{
  "num_hidden_layers": 9,
  "hidden_size": 160,
  "n_experts": 32,
  "experts_per_token": 4,
  "d_expert": 32,
  "d_shared_expert": 0,
  "hidden_act": "swiglu",
  "moe_layers": [1, 3, 5, 7],
  "router_score": "sigmoid",
  "normalize_top_k": true,
  "routed_scale": 2.0,
  "balance_loss": 0.00334,
  "balance_bias": false,
  "router_bias": true,
  "init_std_router": 0.0198,
  "lr_router": 0.00263,
  "num_attention_heads": 2,
  "num_key_value_heads": 1,
  "head_dim": 64,
  "vocab_size": 8192,
  "norm": "layernorm",
  "norm_place": "pre",
  "norm_eps": 1e-05,
  "positions": "rope",
  "rope_theta": 93100.0,
  "rope_fraction": 1.0,
  "qk_norm": true,
  "attn_scale": 0.125,
  "tie_word_embeddings": false,
  "parallel_block": false,
  "init": "uniform",
  "init_std_qkv": 0.0358,
  "init_std_o": 0.0,
  "init_std_up": 0.0358,
  "init_std_down": 0.0,
  "optimizer": "muon_variant",
  "learning_rate": 0.00982,
  "lr_mult_up": 1.06,
  "lr_mult_down": 2.0,
  "beta1": 0.95,
  "lr_head": 0.0116,
  "warmup_steps": 72,
  "schedule": "wsd",
  "decay_fraction": 0.74,
  "decay_shape": "linear",
  "final_lr_fraction": 0.0,
  "batch_tokens": 65536,
  "max_seq_len": 512,
  "doc_mask": true,
  "train_tokens": 519000000,
  "max_steps": 7920,
  "dataset": "wikipedia_en"
}
Below are experts of layer 3 (counted from 0) of a mixture-of-experts language model. Rows are named router (the router's row for the expert) and show model dimensions 0-159. Each number is 128 + 24 x the weight over its row's rms, rounded and kept within 0 to 255. Numbers have three digits each.
After each expert's rows: "mostly gets" lists some tokens that are sent to it at least half of the time. This comes from a sample of Wikipedia text that the model never trained on.

# expert 24
router:144115124162117135132149139151173136148136148116127092116114172121150135165151125096135175131141142113170138113119128145159141138130132113086151120135093124106087099062143123117135091114071121158071124156159126104135101094144127155139199172126099160108110138171119156127124116165162105126146104111117172142138118115104121127143152176118104134121121104127101175148097117104109158121143134135112141105112119137171197112116110152109095118100125118127144109140097127146128116110162122
mostly gets: " city", " game", " York", " school", " School", " series"

# expert 17
router:166098134136119089130123136146110098125127071104172116124147126104155112124111138105101137145157100095154162146144135108150123145173158111095140113140132142086177169144174129130145128117086130157116150125116144118111122092133162122125135134099130160150130123142134118164168090155130131129135152126128136125118188102084134154121120141112101134147050117111084174095149109094124155117117123136109150091111139137170130107086092165136115123100080106138135098168130140100112141148110139
mostly gets: " of", " for", " to", " between", " during", " into"

# expert 31
router:142139129164140135147147174167137139126147100083100126106151121121139107163124117072150186125127078121097131107116141146129135124139103132144145137119110137112134192171141126126148144103112123148133131136112148115124178110143127147159135174092140134121133121127125100090131148158114128135144147134125146119143192098113088113113136144133130128140112147154097182157095112111129135090121094123130164078084137125144137149125102151117139123114074131170132129118098121095141067079123073
mostly gets: ")", ".", "ha", "]", " .", " ["

# expert 13
router:125116135156133112119147108179168133140130087128141079141124075096139150161120124112120103110126098131124115124132166119149143178170161108083116122115079102107121158145133125137134124123138131162098149103133140120117169108123166150148186148159139129135088136157138098116148134119139119118171131161099117122115162081090079099149145173129099131165141109105086131112125156112106142108131112123114177068126142149143145136124081146096107131112139117134139106142153098140136105120182134
mostly gets: "burg", "ford", "shire", "berg", "ić", "ham"

# expert 12
router:115109170171165118128122151120159132114120101125113098125169083105097145145148159117115111143178141115142104174133147119154143128156129081106159128131093124128152111141125098117128109144129107122142114160115135078131152108169128137171179125151128098136097095130101116134140131104103124129177133173115146134114131135097091137107128169122127145130132132129110156129165097128135157132138104132127119143129135168138138155035076129098093121065106133139147106163124134140146126108156086
mostly gets: " Al", " Gu", " Am", " Le", " Ti", " Di"

# expert 21
router:188143138119114116132142131115094130128075115132153076106134084087132098184143138111120155132152088119096164133148132104154128122150153141069129131171117130114137162118142138121147124141107127094135139162123134113149122122120133125125116150114123135142109156143135121124139100154124110119172132156093161131169160117110108140132135113164126121095083112131100186162129092101147127139140156114124116083118148175130120154065059156121129167120148113129167103171156147133129108146126105
mostly gets: "°", " km", "′", "%", " ft", " kg"

# expert 15
router:147140127133138115111144153118123142122151136139138119094093145099143165147101108111129160098149103095159124162144198148166105150156100134133106111107118154136149112141166101122132145132131122150139147165132115097111202097168181108158114127134108118144110162131110122122165123119164142136116132093096087117138117124118097129107106151154120137166100145127113154123105086116096115118147148161091139117100105150125133085080106150104130168121110166178115132188082129112105123116146128
mostly gets: " up", " used", "ted", " held", " known", " released"

# expert 1
router:123158143111135077137116136157108150088098105149156098131144119092104130124139142111079140113134176126145157158141184124121150155139132172125134147117134131080164143114155149108156095137126122118130146089124141113123139115158151095147169080105072131110081144095188122103140121168124151125148152133137082127159161104097072139095118137116156100097113119142152120166128112116124137103138099138111168094121137137144166088110135146108153144099148094134158138130107137127152107145126124
mostly gets: "r", " Her", " g", "″", "ber", " '"

# expert 19
router:140110138167131114128178132097128132138114106120155102110166136110122129146151096126125102138178066109134170140063166121159112163136158070139139083091100105095106179120161131127131121096121115134145164126149108140137106125161145153151168151141112117141145175136133144106125141142150119131143175110131148131114166066117086134138123118110163158157108113128127090092155124131119169164127122151111131089129107154131139113118137140077127127103121121144096100145096142124109133139114105
mostly gets: "ton", " York", " London", "ugh", "On", "ber"

# expert 20
router:137130132148111097130145140168167178141146092135145099134155107116138168128130079110123115143130128098111150108097147110155146171144158137098114107126114095134152171129118134122144156133118100121099120096101116153110154120155156137143150156114095166127119111144170148105120144162147161152169153143124155102109158077079113131159133161148089134121119101124137152091142094075113121136148121143136181137104116122131126093054099148074102128133152102106140134156099125110123101143137129
mostly gets: ":", " =", " &", " :", " •", "See"

# expert 23
router:189135143102143143153105106134177192100118108124119107137127136110107136127120164072180160089183143085143133141162162093108113139158111114152147131076144102114107148121120147134158128143102111100130151096113105101116130130128168118140170125160104113130108136144153133108136188114131139135138144154105149142132139058138123137112110150107108142137108123137140137109134116103115141124116142145102120113112124115114134134068106147087145121143145108121157125167128147159178089097111092
mostly gets: " February", " December", " October", " July", " November", " September"

# expert 29
router:131128175149082124159143145117132136130112141122128092087112121119149126138169123117109187155151133119122112162122116137157127173140129145122141108130135173153116124098105120078176093117077140142137134152167146113118142103165140144154179161124099121116110155149110156124147119141098087097153134156132149141138119125119093104121137145141107140132109123128125166147108096145111155134107145086169124136127111154164168102087112143146120143095124099120148065160078150144149106081152090
mostly gets: " General", " It", " School", " Michael", " member", " Robert"

# expert 14
router:134144122130142097116136137144161115134114097127113091134143083105125137184146110112119101117133093130141131132139154125112151134167148116134150131128079113114119155139117099121121090117114130172105159149149104139137203093163159111152159108129135130132110119142146114164160107145143103111154170125144121096128143077097125120113129191142133125154124115085082150131134125149115125127155108111155147057158156150157160150109098166070112112109101111137135084169114138135095148105143116
mostly gets: "nia", " Italy", "wood", " Michael", "berg", "ko"

# expert 8
router:109124163155147096099090099128141121153119113076152129097071114105135160155120123119081143096114110135157145166124135161144168165124159096095134088099136105087150142117132124134159140114095134130158141169114129153109113132149130126162115116102095127123127112152151096093147159161164110114158177134143084144145161111104120160135104158105112140114102106118147150122108105137109131143115117116186171128156147161138132136092126136109150146097082114162131136131093127144149159083126104
mostly gets: "H", "D", "M", "p", "S", "F"

# expert 28
router:179112138144127137146120129137143123108104142144105114104111136138132136143146166106106126096148108045111160123146124125161126121154181103107168164124122163122101155124130128131103160135055140122137160142155104142117133100134136100150126115166132180163115145124125143063123132107106117110175117126102144148094135090100121171145125184126096140148152110102130111104156116112131136142116122135164157076112117135086155123097137151101130137099147154114154134112092113146169130157125114
mostly gets: "et", " New", " European", "present", " large", "ural"

# expert 6
router:159137139114159143135113121121129110128103092142129146119127093110116142138124123119117134094150080082153150106144147120134166126138130121096155131140121120116122172085157139120166095148106146135144187136154122148143116086117128147176159141130091111166123143172168148097107131134173172123150136118112096164150127079123112132128101155177104097080082121130128179136111120124144136095152098092133109090141105168114095141103097156099112138088107115160133148168128130121133137116149091
mostly gets: " 0", " 1", " 3", "5", " 2", " 6"

# expert 4
router:141126106153168124111120097146159122155131152124142106143149127119152137176101080134140102132120122106194149158109094103146113165145136122162154145160138157121138140101151117125167113123101101106068159136124133105131159085146171107169117142114119114153111102147108141147135119153135125073128135137113143148136132113071103113166151133170113116148148100092100168154102134120131123095151133146151140096130122142129140145114067111088102114080124122142132096149096116083163132109152116
mostly gets: " number", " List", "present", "ept", "line", " project"

# expert 30
router:139113131127129078118137132136115141130135167133084105086063145123123135133114102069129202114127092112142166112137162152182123164128097093118143143149142152121151146094146134102123107121106099167122139132171133134149183092120164107124151159129114145154113127168094139101106145116153120131157144095118112149152118103125122173107114161162117154070135139138105139133122095115112169131160148115103152098125126160126169093132129170117125155111119131125148112146104145114108133156127118
mostly gets: " all", " more", " new", " most", " such", " well"

# expert 3
router:144131147155164078154099074128180121116066115120162108107127129120146121130139093096095125121189118086118126143109162094130164128113128127146155109127130126136124157139137121103098147124105084151109168118114093104123109101166135128149193143130122147150086117107134153143151127129161130125130119170139128173098142114169111128170120132156137131130152135168079124132133094135100147126202122133143137069116130135097125129102119149133133133084114142155128094149124151119117124110126127
mostly gets: "o", "é", "io", "cio", "ogen", "ont"

# expert 2
router:154147124125132142134129101111151141105144095113147124090137141111143174097123106120119146126152121110143141187157163117163145162129125123126120134116138176121069101101126153109148144110114104158151150135119106093124172106188124118168155129150099083102106155138145095118184158149136139169111096120132128188114159112116091117138110127135130125150088119129112165129089107110062104135125136144123180108108097154168125135087080119141124152111122133148116119132097149144121126129106138
mostly gets: "-", "\n", "–", " (", " \"", "/"

# expert 11
router:154107136091126132136131111117146123126144110107126132110143056109137143086158156122107149154176113108179166120113145112165152151133165097167127101133125121086180146130143128085128114167104093138155137112139151095143141140153153119125138167108096142148106167153130134097157126200163096146148101095115111128140119107112121124093122143111150143114087131134132133147122101132156173131155137121123101111127159126117147083094128163099177125080095115126136117150157118130127095150145126
mostly gets: " the", " a", " an", "The", " this", " The"

# expert 16
router:141110182171125112106141096145140112106102075136120074097097133086147126115091115114102140129156116102146165154130147103170125137146153125101102142116121139084177155149123150130131143132094132165137148102140170116093172105146140148156151151112108142125124120155099130138131132146150138104161144132084120101117187116111092138160148133117122121146096101105138166095172119094105150138129135145092145107110104145144151099130111149112123108113116110115118091195111145098148125172119111
mostly gets: " to", " was", " in", " that", " is", " for"

# expert 27
router:153123139135122114133144144132156099157120088131144138097085123133102160144161108109133136112129094076159149143144145119111151154119145105110158121138126137110146179080140116130142070142121136164150146160109139137141122079157171157147127142122086118123153145124174118095150105175159139132156124119111087167138127070131106140155101202129139083085088124117131154128123137139111124103109104101135140117114168139159139151095113136097104152079133150168124130140134119117131148097121112
mostly gets: "2", "5", "1", "S", "4", "0"

# expert 22
router:123095147161153105178122125136141113116146116141133134097133110131114140134129151125118151128151143093130111189099168164148088158120126121127170102124121161141137109112165133105131134156117091129133148174108172140145151119135141105183103143131114090142098100159088094151155160119126107126177119150110163145126141142116096156115096136135113118113124099140125176147157105090107185113121106113115178147128118163159109144063107144083132115087093107133130122146094133120148100123115115
mostly gets: " t", " co", " un", " can", " Gu", " res"

# expert 0
router:171149139135121079139145138148137142139112106146117079144127089114116166139115141088115121115152108107144120119109126123139122139121199146153157159109144143132113137100117136101137105136110110125169126132104138100173141158154147109122139154140095104148102163159127071122143125114101094134204142143129124100141089126118100162128149203135071142117134126088110166128148139092136160144121111108100147137105155160143145176074122135110123154090132132140135111157147128142133092118140118
mostly gets: " A", " R", " U", " her", " No", " T"

# expert 26
router:158110178157137128103160163103134117155088137144133059111098168104152131129090118103158107108149128143126166142086158103132138152116131135098113114120125147144148092120110125137117122136115088180124136146136126114126197097136150120162138136140129115122142123147103156120146169145165125107160144141101095107139119098117100149132135166138096128121122116085125148131124104097162165101135132144078102100119141135162129110090103159113134144126111145112114116181107168103194108153151122
mostly gets: " was", " is", " it", " he", " be", " not"

# expert 9
router:165157100089120095116138107177141141164116141165107121113108116140120160125097151127081164134110140106170136088113146090153131114153141143114137112102138156089115104132156106105118112086086073130144171139142156104123135124154116129113152124127111170136098151126148145111121133159163129165166162135119127138091133072116114157138100157115119173135107122124097137135137103157104159165173143154160150082138120169142166135126071133112116127120118120139138110164107151093138113157129122
mostly gets: " the", "The", " The", " and", " or", " their"

# expert 10
router:150151125152145097139152149141144142135123111122164138135154153118100131142114133118131161161114136079142133122127134118129099185151144148140191145118147141119182123111125115098173118125115131141131147137067162125154130125094149107157157126140095122149142103115129109075153099111138140098147096173127112148124112100112102137148077120161167092136144095134174119129094114114078164125143081133134177094103111114130154132110099124082152113111106103146146139158094119119138095130132078
mostly gets: "\n", "″", " Coordinates", " Preceded", "History", " Born"

# expert 18
router:172099099115144147105115154163141146135105147099099093109154136109138096134124143107155131132137127144149118174103140136151164142131158142136162128124102130120153135124168137087127077107097115112140153111113132116153169114146157127205113168100130103093136139136111129126148091158138180127149154093142154163134135131111092141118130127110112114109084111146084183140133098096109148133132115122107144111098132169126154122119113126121139134062147088088131087122114183103099132126135106
mostly gets: "ti", "'", " Film", " film", "bi", "adi"

# expert 25
router:169120170159134150111142097167141169084133145126134135098150101114124160122120099103119164126125086127104141110144135123169165124108149093128115154118127173149123189102167160140141150119107111111119148136105127138099172124176157122170160132128097115131104171133147115088120128131148160108138115153086134106153151089101109151150135130152124102131088096151130156140102103131082118107128139155143142089125126179141087127109074122099111141094123142112122089154107131123103106114107115
mostly gets: ":", ",", "–", ".", "°", " ."